{"d_model": 256, "grad_clip": 1.0, "seq_len": 1024}
Below are experts of layer 2 (counted from 0) of a mixture-of-experts language model. Rows are named router (the router's row for the expert), gate (a neuron's input weights, with its number), up (a neuron's input weights, with its number) and show model dimensions 0-255. Each number is 128 + 32 x the weight over its row's rms, rounded and kept within 0 to 255. Numbers have three digits each.
After each expert's rows: "comes after" lists some tokens at least twice as common just before its tokens as in all text. This comes from a sample of Wikipedia text that the model never trained on. Tokens count by the router's weight.

# expert 2
router:143136151157122149097131005210054131101153061102140102072156115139150105123062139156103125090141190147124190079139167127165121145128102160098103132171071129129158131076138112145171114091121113236121156184186111081104119154157116192148085166153100100148155131127162115148168125153137112167154119083150119084126149174143118105122146084099133135128140132101120160148199101136138114107104104115148173114132161161200133125166109143124126181084163132137103145063099177130091107081154130088116153151104142155159166134098145109058125129077147099132191095139122145136158123127091137155139195127130102154158105178170071060101095127156122125100102144125159125147126097110103089119109084134100145092165077081085132116082127139131150208118136119165140127154184094107108138085111104
gate19:090180165096099120144039125126147151129107136120093128085155155178121148134156192138117028158099133098091135124140113126146073126100066134120092170090124151120153149114164112152079113125122129139098166165163161113103086173087146104083123170121096203075120142120093216114066150177092124144085149131183090118100138154147135138111134115113118131131130128137117092144127106151100126069102071079158119110162129141104156131176087080147063148119126103122091155094097127116185118139124129076121092114234140113132068154147127132122124111169177178119082145075151077178115151105201134125134134112143127115148162205096120116160100149088133068163195132143160092108161133095191186149138110173131139105150137100111148083129124121150098140078177129110137174157095093201113121123139094
up19:188076090114130136123255169136102096092116142130162138164092115096159134122112080097165161097151136142161131145116125152155170127149175081163132074205158115133091136140131152133149118138145109095127099085105119148207171146115148141159116017109149091182133135145133072130141133104152181122093080134068160156153103112113118086138093135157159128127136118139138084097164145101148101197118157201118118135111141127134122131077139140116143087149133145110127106186182135155094152118120158188134158115021105112112170072170150132138131138086113085133161127190137165092147137125086082137108115118091143140118127073145151160131150087156167175119108129099090167120082162146054133147094129140162162150093114148171068160106154145098151075164111115170091128115173178093128110161079118
gate20:142072137114094125149061109079073126085124125177117156122111085138097085124129140147102080084106142089113139137141067104173113088121145090084110159107129124143155099119114169115146113133127093127117097165133122101153119078103156133078196123095129173123194153105092209110126124128109138067196121097070093115099155114148122095130135098161085124158148078150108061151098093099078081115113088100104117133231101150113141124115039133137107117152092099167114137151097155127148151126123090127140031088167117161146064082097154082106138127210135162126094167136116120125149179092170135148085116142146140106112125159169114110109138186128139107172129162130152122078124144073135157153135116127129082087137117185186140111164061136150096119068176111125116087208088131165112086150162099
up20:108079128129113125159013114149186159139091088176170168107145127083107088131116142152125071160080133121153131061150117104097132097112133125108123106093108120112149079109107135142076136068143128129128096134137084086140086145157071184082185185115159117140151123074131198106105122174148119109168188141104121057151155130144121115133129061108099144118105136122084158179112104163069126124135075095149161169147123138155124107110079171119126111085126145140140132055114131120053149074111094107140135160150135170129082163102143100122123122193111186132129161136127177112131087097172161116152120161154179096143143151159129130106163173120126054162136122118178157134136071074141076099162142062125123087160161153114152089133125140112050143102149073169194081108085145132136105068155125
gate21:074140125099189154022169084128100113200180073078088138109146165151143137090110135117121083105142141129139151114098158149097118139216119133154145133158115148156087151145127099185092090128120147118143186164112174124090139101101131144111138087104146155137163114099125199102085103083125108099110134124078105154212149143079173097166131151172149151141135103115094110065128146072150114188053100150127132124129087132138122183104088174118146109183081107117132120130177103164126143121117120168140098142085173132080124076096074118150077088122120146076128138163132145162158127199112153135182158133104110117171104155122155096146096158157144103195075141093133149128181130138155155167142144165171172111140145112102098137146148140110144119105068152100113163050138172197094177175110133
up21:162127130153057093192097179146143113074091190192142111172125099135111131173131150142125157172080118092132109164126111146135129109084119153146107145109124148139171118104135161084147157162118130108085077103137063118176130126126142095147118158120127106117079126083130105143174156139096130156111121109164150126089125114187092149056165117082105084116097176148140149174125117208064136100180159081151107116127131113124119109122147085113119172116170172140137125103072150136142124132149126069146150106177077118150122199164188134152181142123141129176142136136144098128125129069168084096052102126166146156076161136159125179124177075109109144063192120150122062105040102156126100122106093175108090154113119194152129153120115088154119146124179101191136084208088126101160083109151146
gate22:119135158109145124152185179082098148099068140100147037186159150158054159122152146122157100067114091088164128159059139097170148109127148105128096158112144158120079170151211123111159166124152124121088135113127134117117146137073096143079147078105132152115119083135122168144119090141102151125130181107124114114129089075154188143121124113132125135100093133154172130112152156092073182120102115113154106063166109146103158173120143123161105124122130085117081150149113075115245188124114101128159124064104111139118111136153135140175119076093117062132093107120116139112135136079129116158127154075162167081068113118101136133152111118114183133178098131131094169087082156127182137195035101208150121124119128113176172127134195143110152118094135157099138155116078091138104105132090165
up22:104159147066100109106115114078107069136120189178101160146085113136189132145173151127123132180233112151088114136175097147140136169100066072123180116142079099160124125129129181141067110160117104073165167128154119164216109108103167106195153140135105139128154155081132115088139112094147170119110153147090146166134076118091077126196118147158126074160160146130126109085092129161137083173147143128096129176159127118164113146125088119151085117146079110042128117164129125148082094161142171128167104160210108118114158105184121124145140148184150155117083180086160112127159177167143124120066101152095161105142167169137146115153123149182115132097153132145102108177139121162102188133197138136096158153100140165157129099135110096128119073131134078107103108176112136156149069141153090
comes after: "3", "4", "5", "7", "6", "8"

# expert 14
router:160111084124110141157164166123049098119114123153098041190104132132070160137129114109065171164154104114149145095147151117129134138090115085067079148103092164081108165145161161091169129083118139167116112165087123127123180184128051157118129135094097150135115129120104165169150165127123136102152154121153070107183101157138146078127147071127135157116053138119144151151140135133091213122168158090196136094153133143169148124145163132152120174089102164165117152169129111159176175077120152145081148178143077159145151196189181121153160115125127069064178088111106167102143099144070109175098144114160149117083142167117156107106124114087142159164104140170168189094122117134144113141111102132170162142121093151122130152112187177127163091125147161078166086187096116133156146101149081
gate5:129130190188116108113112132145157136128185157115107153140081132134108134107124148091141073106087163095102084072082143199079147140168122116113134181142119113212112152158077123154099064134113117131142133148160105147136090137130138139136122149140087100132182146089096130121089090097147111121131064154069116111103171059080091160098083128096134139129100125184118113081134128145107153102112159201111077135139169169157157119092127112123123138203197131104181149126149111106076105152158159148143099113131207104103072110108058139149138135105144153132065094083133084140127123153137165127134112091076134134118090149089065151147101167207143132116121088118043178156134144063138138113097159119118125086171131060167127114083096098089125116150074083187112175140096158128136175101148175
up5:116121127114166108083141113100116100172073094125130127111120123134196116137147123102164148137161069129107193160134119064149112114121151122159145108126188123059098106112130109143145133160140116085142119138086206124121126085094173086139127092121185151167134130159172154091193133091144138106103138143166171125129105119160132120149177183132109092111139137107146147098095152123172100181087058085101153170108129113078167138138100121101144092097066089117097087115157115122171138132098068072126149110069115086119157102095156115123126141127130130152144201172167114132097141102098117118157132153180094154117183076220154115178146058122098147139146143116158066112177167195094095123162134138106064130117160198088157174182079160130089123121178175113105117122196100124139079132095055
gate6:062182152102097057124050132154168122091189145158113125143096065150133089138119153151136088090192132124124142101137162100096128148130133123085151116129104044112127111057031133142182101138163098113151133175098116107153089151119134140102089163206146126164103131174144172124121168116078090121113132120132111147156145122142137160114092108086103127120157164112104063125090135087100094123133150087075148100110162108090128103101127094080132088108103106130167103078118164163163102078118143130111109193163146145100119136098094057148151133146146161133121163126091062144085152175184153133129154117160130160162141168112120153153128173165109145104118145122125128169179143065183155110152114119078051064099112176123109106123124082047079092126142077117100139113128198170090118175120135
up6:143131137128134159108191085094067088197160130132106125129124105139154125110110096137103149131111149168130086138132097072187141077158166128135117122220145171183069164134132143150110114147118084146121158117155153069136139117188132119103165124084171097149139090122119114189155140104122093095157113152161063150146126120108138137122146133025151149098069077129174081093167179104122176127133179171122083111132127130155169158162100155073124189093069102165112075140112140115103194142160098088135144155115118137101140078164121128135101116144088111150106115151139182139168131146055164183162137083087118120132138151183124144154150143140102147086098166180156147084119169110139110161167077099165135185148080065118156173109124131154133128166116134153160046136102155093054165089136111
gate7:146127175227140099127146135117119145135145128127125123136172117078155107147097151127162116109156096099201115152109127129077131138117107121097131128139142112097128171135169113105097129120143141051095129143105108136065140095080147147178124142128110123068141121180133094076135110111091177140082134108123113141110113091109131189069070138099083119137115147163138074154109112154081053140079088134121184117089174143133153162071044161133163105214120097097102170096128106152119138105126228136108115141101185143145037131090121088144137149100191134120128175211100097122105164152121169153086143136079158110138095112127100191068124152136112120112162124133109117129194111105113146103122174101124109141132134152178138121157138110150134122133123087064176173088135098103208152142191182
up7:152152146120163122141146148099132142113161131150127113135173133088140115128117163161117141116203052166144121140154090086118108160095129111075141123081105155096135174126151116127109165145088161118084144165119089096065135112119113120195085120121136085059164157197140090103126140155136191138135151113150091129148104109150095112101138139126063146140153180130138154155133076133126039108113098107143181113114113114128137170096077186138165141140161116075089155088123154138166108094131188129094104130118222158178083129113145123127181152119189128103131173168110106098140223125104161185079134120140169126165112092123148194060145140105079119090107105176082110119150075148114177149140132186137138128131085203155151086141142138207142111111118100098158149124140053137179175142081111
gate8:064115163140142091104109137131132114093156114147164092124154133146148051141100159113138112129103129082163126156136142065095134098106113160124154142124107079129121081113130098167119146171145101085177086154102079158087128050094139143172052117149171138084127072168113150118120107149184144179094142075101141085156136098107108102130103126168142072119114160156034107088126135132121113122152082128118155120125122106085075190070143099099143099155100113067138133078128151164166109110134160121120103160107159133115079168095083111140157161125160130113060169189137057101182132042162121141105087119117155135146101061098124218098069085139089099099140179159055082154118143103118183153146151170124128094097153154150111134190116141159106156148098107127124178121108138171151099126170140
up8:127135163083164110165103146189097105135132166153146089087114117129098123142116170121164156197083102144200160089149093038161163122104167128130133101112128156188115139136142131105166090111163142149066130145112111214105152090143085083142117150122194180104146145119114076165152132162164117130131151107162132115208115184099168123176164104169152120137102141141082172121138126164085116130196131154159169143136115136119133204084090119178151178078169184058123079081081134097161179143127199105127146131188160167112091135150122075140153162125111124163134134150137154153165147093121105114137121111162151130141184105103142201112141082121132135147110178159174070131165076110112136156155121166159120165179109151128133095157172125209159178147156135102169137156119125118128161137143096
comes after: " (", " on", " –", ":", " /", "5"

# expert 66
router:168126099078144130159128160101118122110104158152114125138170190111093096129058134199077121105143142221139151119132103126139131133142131125125056170127121114109085120069120181105170126119183090111092104082156162120102133174129063169132100109110170130120145163116073200181092152134099149122124145107089143076114117128134127107149150023218148083129109152111150143138173060133078177052093119163184105098065091141125134098118152068081164131155112146102102065102088126160166128195078129095136146133107128104101105158137146127156138101131156092145085117127092128070131093114114122171104166145157203068088196089110125140117176152102107167148129145111125138130097140112164156154137162123159162148100137131151102143108160157130171112125104099132176096113160090084170116082135139
gate0:156176182149124115137137132169119146117143115164154136109128124150086100137162145163115139115128171084147101130096162154114056204122161148102146176107088172113138148134130182079137093092131114133120165090206148121146104050146190126210141138121086175130104060161230110088109153176102139132138092107088133098095171117138144163136158117120123089141132100050172131117119115124087129120085175115115185073135159100112072129122136147173163129121126157174162159169115128156168091119134079066078102112079154076108196122109106195087117120103167116132115124169118161201145160139141113127150130088131152196151148112164138130111131106082177125174110168173117133092162161114190105055102092129162132104155099168114164115110132112132120107066160149113165136127056108159096140112139150
up0:098085106094138150105118089094142098158141139081121130130120110088177146115115135101164137140116099185096164130141098060145191043115115115167109135161175100155104098145161086160130143140115133122144115161070105160116149192108094105062122115143166078137179175126044134161155096097172121156108172164160108170164065179111107082153071142158122145132128169217095127110142138136167127128183074166110079152133100154129176147131132115070089157118117090075088093087164147114076164101110156176145124126161104170166085122127142064150138135145092159106133140084126098054130125115136146134100098141127099085126129147105116124166137153170117133068123102077110140166116092167053129197167200132103136132110168119166071136132086157140116148189096091159097121153187134121161134173140119
gate1:086186165160098102114120111136099098110129112138198121120107100116104166086106136143162121142160120084155109120151113145083124142131086072135110117172142058127130108143048145105130127159146150099155105102139136105078134095129137109067114120146126120183127180086094119083168148090144079132096120117096138176132117166068145150144079102097093191145135124138177130148094163135094105135117159162107176173148177126070097169144179111158123143165131128160135143202155108126164125132156129089163150121145160177130139147109131088126158132193103192201135148176114086093109093162163165128093132095098112165149064189107118132158106138143132111169096119109160088138110160145162120060106107169153028100050164115175078094146069123147086094136146076089101166176109191189124143120091172
up1:138069117078152117135156133139153167168082140124072126154141173135103095105150148122088081132113130158097143117069136101179136109111128204145137146090117156097164124149203104169109130104082122147092189139143096144158124157132124112188153138142109099101095085150162136185113117141129158130154199174153095064133153076179142115083165151169146072156126118139126117139171117098167172144167088118139088095126054124175133099155066160122136078094120116114140150054079132141087116122118114165119124133105114113137138098174151138127099100065150053080133102134145099140161148113107134103173106164122156061121193085131144179093106106135110107084116097116115139114162072141131104156105140100092191110220057149105184112141143133114157181144097172128146056075131075084100106134176093
gate2:142074079133127133124109121131162144132167113184192097104115098085099124104143077141030107123147144146129060120116173116090078120163103158172144138162128123135167145140086105136080112091100145057181147141159154125122051184158173147143112136110083159155097132071128117137093102086093089069133097127116161149126142093125102141125155128109100156100085139067131148123094132119154087086133152081111084142214107117105181125148116143131079120138145143178150138111167130036078110120116144065160046144124120144142155170117110156110159175121062095112088127079121092114134109131140130092141090075129143106139122105158061164063203134181096162141125132085161085060118120070116112089109141115112116124110163145130049145134123164117065123106097128146175149131159127116123121173175103
up2:061085094168132156104096112142135128161163105136101134121100110139120164132170089088085121152144149183143081091088171095141108107139134166132120091111154096181148112157102120159091152116166173163177130145105145130096071163168153135074135136121180129152038119096083133141129100131100082104092098167089107187218075090173070176066123109126144145093128121074071138195198095151134129105120092083112111166183109145088128097135143129165132140160126076180162157142134119102104146124114124148117097153136099139124095147152100156124146163119082131125104072083158117171136106087102138103159111064090175181126128126179111189123133123169079102186161094117157094114143134088178173078136156078114175127107131161166143148131154172158085180105100133186120176074114132131153098139160175
gate3:163102123154143112144224162062110101119156112072170114137207124142109113138100187103050141139132116131106124131149112189183164178193146172133156096099095170177091147132146143101131132159143115106139160181150090111131167119137144169181073097109182187066179123128098124085181160171151109108110128144127167129106122165117178117121133179152108156075101162186185073128137130139094119113117104115126117133130098106133134131103177088102168132129097143128164116127071096211095149120133191192079196151174145123103125109119101149106181160070113142099134129135098148148153178083066126169074133168052143160118116144164147144158151117101112165158141115194071149112081145132141097138120156169162178127110156093121139117131140108147190128149093161149088156092119104145110141133119103
up3:090104107110143139102109097141144127131166110113168169132099096132123112095130182124126112225108147116083111057144179166119094159149080184090184133135165151184116118127142095106134136114114086124149116136080104113137124182133125092166137144131054096121114144069097090085113120093123109132178144157085119142086064148089139150151137142134141090124138154103140154159109087148183120113153115105074113160116160109098123109103154125153131154135101186144147121145153130144112131135144065142140092106205126153185139118158073132135140135125083212141103106112140111124132045153125153085121076136116108085164168124127155183180130173176116131165143193081161147113149090130116098078117179147132049158171170117172077074187168144153136102047113138203125176174196113122078144133074129
comes after: " |", "2", " ph", " Phil", "|", " in"

# expert 113
router:122165110114098104105133118069058074092218064123109106126165108164185135114135169114068172146164101119216131120178153098115170183092151091155101164127089109139100172124112133109165100128129131110173085138062115113104153107066068118155063137129094121134093157143165091139084140161133116121116152094154131142159121177160191103098126069174148121111125117062151179160173101136120116082149151105169097092149117121154140155121144176106152167131090119118094150149159147103184132105130170144180120173120089161088156185136155083182074125151134113117152086105086139132213095105129155125080095099146112146093161131132174081119162145088119111147074151155152107119137113166106130142126041172138150107125128139131119062123135171144138146079122084074178108172154117077139134131144086
gate0:121119126153117127150121115151165140131093104127102113103131176119126089113129077165133146148153098180075087142128129149093136113151103140127088111124154132131145174150090112109105139145078108118136127112155117194176115172130134167187091087100127048136159152071152098167099145120167101097115126124103051133100116052088112106165126141079086124139097190151099155182139130149122123155110127153137116155139184122140079156173086130132118168184203142113102144137200121161135075177161085152172097107094116103190130108117094173146131132131157118183073184144129113027124189168172140130109112138119138185113181085117127135159116125160146120179121128152107117167124174122162060142140077099093129138112190157118072125211159140144141126210113075168039129144099178107126102124135149
up0:131174126106195114089152106107090099113152143117152125107166101107119179158134091136142136120147107177116124132104101126137108119072171118120135128112123156136144092137169109160130170158157195088117155139151127044116121063154102128120138143117120181084092090192154199122162111144118193199145165147127124104165105172176094151115082106143153170142076117158106156113124142144090155047142085164113125100132093122104102158155144145135144119059128153147156154114121184074156168113083155111137177117150143133114048154159155128166097120105104114093136079157118160122160107131117128174094164122115155083137109184110158124149140143155139202100100091111099153085059146137126141165117173171147163155139093131079116150053116141103133150106168130129146200093108093133031200047159059
gate1:120104106119130116150182147151173117129153111207099114150185207104175114103166132103175126116179117129135091165130116164095144148122209135128087136191121105153095165163088091181117079109119117123077163198120116073138133131133118149076105092129142136141078156179182157092120084145094106092119134119115047189157104146142181163131122130112096090095166148093122118109153143138101116115088134162122166142123115170054042066149134132138186087121077119178130110141100168142130115063087123138123102178065121149124114126168135133144087145131108117128181113153110159135148146117161149143097137134099067096140124088108174154135108091160112087142168136108078040122114113120172155180153113149128149163184095118109159187095117136129161170095093081131094160094080087200138121119091108
up1:135137198164092103103053107096113150132082153083154167095079063184093140154121107135104179146110136159106163078115142133162132097138075140126149137138138167142114075109146172105111152197159115133160090069163141123117133110137118070177164168147080122108162087075075095152142138101139143147120139166109211078073134129105085092119150129117159119156097094167125126101107153136149182166136109107133105125119109108155161223134150104122048156164179126129143157161123084140111142192112112107157170072151140103102125093088109150089163103124117144109092157126158121091103115128091132082145148112171186168114183148110064124137156163109173164120102118116139217149082173134097107079121179087140094147092149137132097093137149101121117102161144135183153120143133199059101082114169170
gate2:052108105109131108137076136152194164100084128189124119102097127133112149084152167154159104104195082143146133062150164141119206146098068096068135164110154105152163115167128124156117120120087160125148111138104114085151127173141095086154156175180104147076111140124149118137106126129109137166166153114143122140128119159191152116163110101143120127165112103149107108136136140154103079123137137105148138124128067173174118095096083136220135179086157153092153139100069111021126045105096173117175144143227116172138142140152129129077128088129111134151096118115133110143110144082163134091119156154142168070136122159119133176150132179162122144113154127104129130108092101167154146130202129144123109113141136181117163107088213146125137115115113157115131134134036144213188118091159140
up2:023112120051165101137093166143185151123154134195101121116117137121142164110143162160136127143159063128184087071156142135118156180129088086079124121110143089131173101140097154154136099111110133131120117129095112107128122114123112102153125139170111125092109141173127124087101169165097128121141151109115061149157093146160125093185130078161125131183140121135099135148097138146107115117118160100140166140103087175133117092129057135223139139085164127093160127093081148066122043115119167110159131177218125157098130147137149139098121133132106096156086134073180105105144132086136135095121145194123153096110119150083183125143133157125098137113178092107189095076045109204186155146145122135119162098120126206072140103131164143122135157103149169100124169133090152183191145104180136
gate3:087118159130141101079135076106111040201180075111138097095097106116090104184140109106146088152114128153155106153114123168105061142101187163120159074140149156124140124155173115173145149099132111125070207125161109101200133134143124132127131143172155153053164119142093140135130114094080089134050188134105108106102071115068111110152122135109160112145124096129134070111105091154115146138136152150111147117104175100149105119203104083124066099177179160130119097112105129174085202176119127102166140145125174119154013104143156123105108119091153136065143136092092152114117152147181157139152147122104141092166117153161130199149139125098138055091139086086151127101074125125121128134126181121061093132122117167147145127139132084109148130148174156144107189085135153146115112088124136
up3:156139143102196118143147119079107129127178130153137138105160100150192129143142066155142158169148105163109146162132073146120139132114139133163126134141117164089101076177136131150138102183124146122077117142180117069085151083154104125179075152039081125047117104168217112147155137198100105132105168126107126134159078171123152109121129128129123131161083154125094132117173104123110141100212153137130114090142108166131110195161145137095160128118154069126094149171065167128159182155136149066116181098091146172066037114174142126155119108180083129085106122157147195093186118096083149200101096092124103167118126125179143112119141144121134124153123104143127127136086081139162188135083158144136168153130115153097137077099133150174126155122092070125088108087158097111119146107154102
comes after: " ", "2", "–", ",", " (", " March"

# expert 20
router:124157087153126132075109114083082100116094032135069106113105112104166122123118107134130099086208092072108173114062115142143104165120108107123118184093115111120174120151089143139179152135114117118133100117095108105145159127137108199097184120099137164071094149117108146140097152152116128112145144090095100056028105062170111073134087132117100068089093120112111104147157172155077108163137148069127123109192127120174082123098166123071134176118120096091106155133116150114131129130129167107173118141104108081188136127134193090145155085149110114105141147136077159080209081160128190191108140106065128161135143146146154158103165148118123152191093139138133161087099141098103126162149089136132142114108101093118088138194155179144137127109112108097084125113078135137119141041126117
gate5:133064177087158084089077069098134104172140062067193163172085107141100094136125095111130096141115087133110100151147122119144084108112160124140090107147108149166119145165176080147102071160128084080126192155111141031096049089137170092165112179126152175164194128171138105079156116096156109145124134169101082133132063142094119157125130166127140159149136102167110120131088079101129117130093116115095144130106113121090179106128092151116153063127143082120168078098142102150149082151138097162130134163168159158095102090101098111088159116127145176135087128112149094165125140175151138111167107106206157132177133091120045156173133107147112096084166160125173100183179090158071130072132164094120129167160132121144158158120081120108135092102139132183144139147158082132127138115090110
up5:174134094169169187134039144028109156120104109056140104116116107100142101133129133187109100077164070085132162091073123131129090108082104157113129168073056158121194110127111140134179168126088147120111124091114165084145125132165109158074172162112127160090155089164113151152092137149104117178157141107116122100063065120165093077146105090139129121095136092112089142183122148153135158144144158067142107091191158102148090082144145176108114144110141090127094181098084153103139112169122148119123171118089076094122111066095191151161153091151065104115115126156093134106129081147160140190093178120153175162143130122139107137123171136092100114158079115180194128119105113141111089157147130117076130112092097068118087122130143131153129122041085131133141132131115102097099144092138108
gate6:158140114157183157108097071117131116181090061071091175110127074103082089150137070138118119066155081195130190150168154108122051183119110125142105170137116098115136109077129107100166139155141062156154107118181137101137130104107157141164103154141137171146122083125158132087132136142136079154139131119156166111087076111153157099164080151181061193136211130137055142148181072167112102148121135078121099140143087122095104114132124160144111129099132099139126128119138103134139186169106201099146154160121106121140136121093102143122159081152093124098049150127153131154186101144149182135127109096157191165070139051107132110110108122109084080157189125142156118183113130115167119140214130159096152083134138152096129118133114153099150145139119093122092178080153145125088138092119163
up6:148116119143172139110105110117124127185078073113098185108143055084126099143150091143140102070162069173117152172189132121122045171117118122140093136136108113112137138079171104101168121164127066137166149091178098125127145126105145136155127130121139160150122112108144139069144136130143068156132117111142148120108078094165171114160075176173056204167174120089073155128167023184138096168110130057126106177128064111087107124098119190144118104111160134140155121130107132118149164163083182112109134187124088105156156143136115154118147059141109117069090155134169130161194114134144159137150080117116184158112141058117117110121129147099109090155195117138167134181098094157123141151209146114079165105123146147089144129139113160108151157131140066108100151097173106132121126107119169
gate7:047134130148123125120059115134172140155160117220089146062134144108096156152178190121150124115138138146156130107143141063161140154157153099083141116099096129132117156141172108203126140178131152119066117124139095129193136114089146131156134159183126132088098065140119161139143116118108112061145119047092135098104077171142115143116070158062111059145144106132087076154076174150070123097113095108139144119079136126134110173179109119143098145177120102148117121158141157111157124147128103199090073198092141153131064150122102149125150172089110142173145146162102117120093127134221157173136129142047130148151146084129150114124087119136096082126184134147108118132149069145118082158093144134104133126101114132112144147198135143113168128131101112193124189088116152153156182146124173
up7:208121127102123119126174137113100122110099123056153112201111092166147108091090056122120119142101139101131118134112118213113103104110129132160118123151163122116125090124094112053108108077142114126174137154119154144071114158151109117115112109064147149177152178084132067111128113136139146180118129237134149121128167097118133144138184113179158190137124140133190163084158081083181128122141141163101110157160105144143183088072128129116173098076125147123130116108134112168111145107140143079154178104163117106116193098126167113128090095159160112105088101111171131134165123158060093083125106087207140072116108180133111162143173147129166156138105136121147153134125191112118191112175138084158096120172146100136146083093102118125062105107135153050140076178148110117083069120106087
gate8:064103121136136122158075144116118142148138134121091075139079207129180155107174133124189141152172118114132127084128166105048135140171127133116096144160123151188142150134169125175111115125129122173170126159108107155197109117150125132060134118158119129076124123141068140143133109095065135116152154142116133169106116179119144114163109097117132099161117155110132109098054110166118184154161121062159093110137085105112128165081126191152153140122156116149117161196117155139091172100038120113079133098122147151052065127171135182150197060131091122134130112126050118140097111080194143125135127158074172096139134101036116132174142070075167149172185127103126140158117146169171106123158127138118162122132121114109132150138146187129078175119127135153135126176096173148104124113160186
up8:146130125113166146110208132148079114106137145099171128112218145124142143132094129124116109131108180122134107179114101135215044086109120154169091127108122137119148121126135106135127123173135164074109132156144081132056156120136084094156136065024128101140160151101153152179118165142161176144117082101141110076159068153159089141111155124082102137077126128129160164212193127160159107068070084175132100145102163096125151150176129105130165118117106162099136106092163115152196139146136154140183125125103125099179116151073158170146133172079151129113086138192113131116164127155050101146118150058167075079145110155187113145105093145137136111085100121140095058123134113121106145150078107110112138178157088159164120134111161142147133116140122121111192089090163093113148162137106127
comes after: " |", "|", ":", " in", ",", ";"

# expert 101
router:157062113120148190117181102150000096149183151131104091119125114090092143111122162104091097109120152178194098113149114146172108151117068090102102121131102117060121128101110093168177161086162160096152121102128115124100168130091105128179077154122135167107122094156086169142173096169183064103122112072112148146163147091168155176143176135100163145103158058133154143113187136090130103094090151156073174119111154107153124172142105112149143153075120157104085167127135100148121149120158140153103132161135147139111185172083175091153087143140068079175143134144062109129187161137066100193101109075093110143126111135153161145162120132139134143150059142149113123143106154133135125089142113139159142160096139108160127158138090178149160097115124081064083121141097173176096094122124113
gate0:094113171134115117136068092158161147142195138149093110080127146141066161102145149167118113174136093116137124048120173111086130163172111091100136121153145148141147128139070143165139165090116140178143124124099097139178133187102075143140151104119118149151187166077079064139117157106081080134126221117109109136157096105117153108128104102094167101147085128132126141191120118096132126125124104157141182183076145165141126134113068143055151163134136143146111117161140138158143131130165092138127072151169106185102178113152102108099152112135161176149122119077156111111065123156149148099192126161123090097045130102118143111138166151106114110146104149105173103110158155144095213072130118128099113136087161154127092040192173150100073174131060139170148127128123150193091129149086181
up0:162131079117146181122159194107093112116100135107137109137090110159151126162113108106104093099159160131123126217116102149165131116097144137159108136083155087110130112133174162082126090167132159091103125153177135137085138094166165132150102149131154091092119081161171192149124137171197199121089037126150173113111119150134095141149146138178076178117155145144135104088087117156124162109096133129148077094171149091130163102144164144200140068126164092119152111102138145075128150140106143120131127104078169080161077166122175175170132167143123083094135134161114171141188134123135120180047126047078154142181146142115132149102074136110125159144141074142084143151082084096150094168123165099146128164175080145150139148061104093153203082127166119122132124128139105060149154093165092
gate1:138114105135164138125129157152168114158142126089122115044151135103151099118089079121137165117197145110103144105149136099066070136137188101132156065148131120101140089082108127147134081121108136117141115088096137170138128180131119153093134137139129156171135230120103125051127159134103065105157092161145104135144127127081058118115157123080123128134113093129125166124107107156068092154137150108098078072170110150098179070114119100159122052172122152133144188146130171150145167170113134091132088128109171093113126167106123113098099139111096153160111147046158057164135098179123111093121122123177077087066163129171071162087152115136135108105154161076156112150171161071088096047087113162114097109075154147126125098139069146116153152048136078145134144101146143131128113196113127
up1:114141111140081115144147163100093122130106144134131105209164109143124169152165143136102094138057117142102131166121117199162165122113070174137128192116075121147144171170157143092132159140115158164142140158137167122120119076138134094156119081144128086076138074097171120176139122110134169158121164119121147095113088129180190139138104127200167107144164145100100116157149135060203206112114109158132163155111142085197095198136132136102107187063181099134123082084128082104112069128083086143130168123139123128201165134155140180156133112133141091078125106151082197098132162088128168138152154150109163149191093144118184107147094144131099134113102077134121118104077100158166176163150178113127162167178146104152143134124162124117075159172116165119126090149169107110198116087157154
gate2:116121151113086095149155130173130164088115158147116187135103149215106130135121175136132153143118092114162140138102191166120149107155144102084157140088118116129063159129055135140174125125167110156180127128149144109114087079122128076118125185068159140076069134115122104141126156086113076090118111132152151158114181137092149097162151151092097112061150171147087115121159176085103111149126167117127139124141145192191129079104140091119122149138136106176151108114121037141114172059090172085136105121109130153107146108135143129016165162115132109096190173124127161193135117102126085129121121156092152120141069110147164173106144148100072111169166091134161087051088154123113130101167080147134151130106137115132112141114154067134166070145109126103098151076107145145147096137068222
up2:142124104179113178130133099124118132106152128092114161115129120241112124072081197118107125100154149191110095182048164151126137184099115093168126166098163110149121183103118159123126097166137141128148081140160176121067074127125109065110187144106114146136065072143181161109155167133094104147128150111127158115063085132153151095170111150108119150126175150091110083095133122069097126152188129112180141135173102163156132120097144181086164083106161142164149139111135113115135128087056150017160143109140100146144173128099128117035149174170097119139197131087098096176133107093140103135153163122122134122120104105144137144114133128143103129137121133147177129102161138107081160125175114151157137098094140155163127137082149101128120143144148088113133103027069146130147076117085137
gate3:151156139058147108117146062139095094165148128103155133091149148112138118114158151080094157167145087147126143072094160182154118139133124110125138138155132120212090120115184165127144147103103127155116131138120166139155113121158192040175162108134129136117133139152123140164143112084103130127095129125115148111134151141097136134071136165106165069099168156204131115115089167110194137116094083100147134055061167135153180206113147124068154119117105128114116110170149112129049106091146197150156200106096177071125166105107135163125104152120107139130150099145169160183112119137134065118015134109116069124150114133154199131150127079136137149117117134143123128128082138205124179139137135158156099110084076108077177205120104122110119141110131112115112174180156160159074142123092148
up3:132127116143093169166085153120099136103107182140091080138084079149119146061137089158116100093160214124101099125157123036078124110098102077121113135100145124057084129146050106113126148068155114118122150132118125126127120149107017113086171163110144112152075104091100134108116116130155117096134152146158153160123164134135146137183147098124148121070152159054118153142202069189126043167106138156122118177140095132077133065099108065142083165138137113100132149133129153115120176116130048126090086111196135189139145186135187123145140152154071120124145103123094080138086101141117138117179157162103120109121126113142102177083122124109137120121110145108144130140082112094087165092148153130100104100203103104138154040131127158155091124168136156115144123131109095167127119158123120
comes after: " |", "E", "I", " A", " N", "A"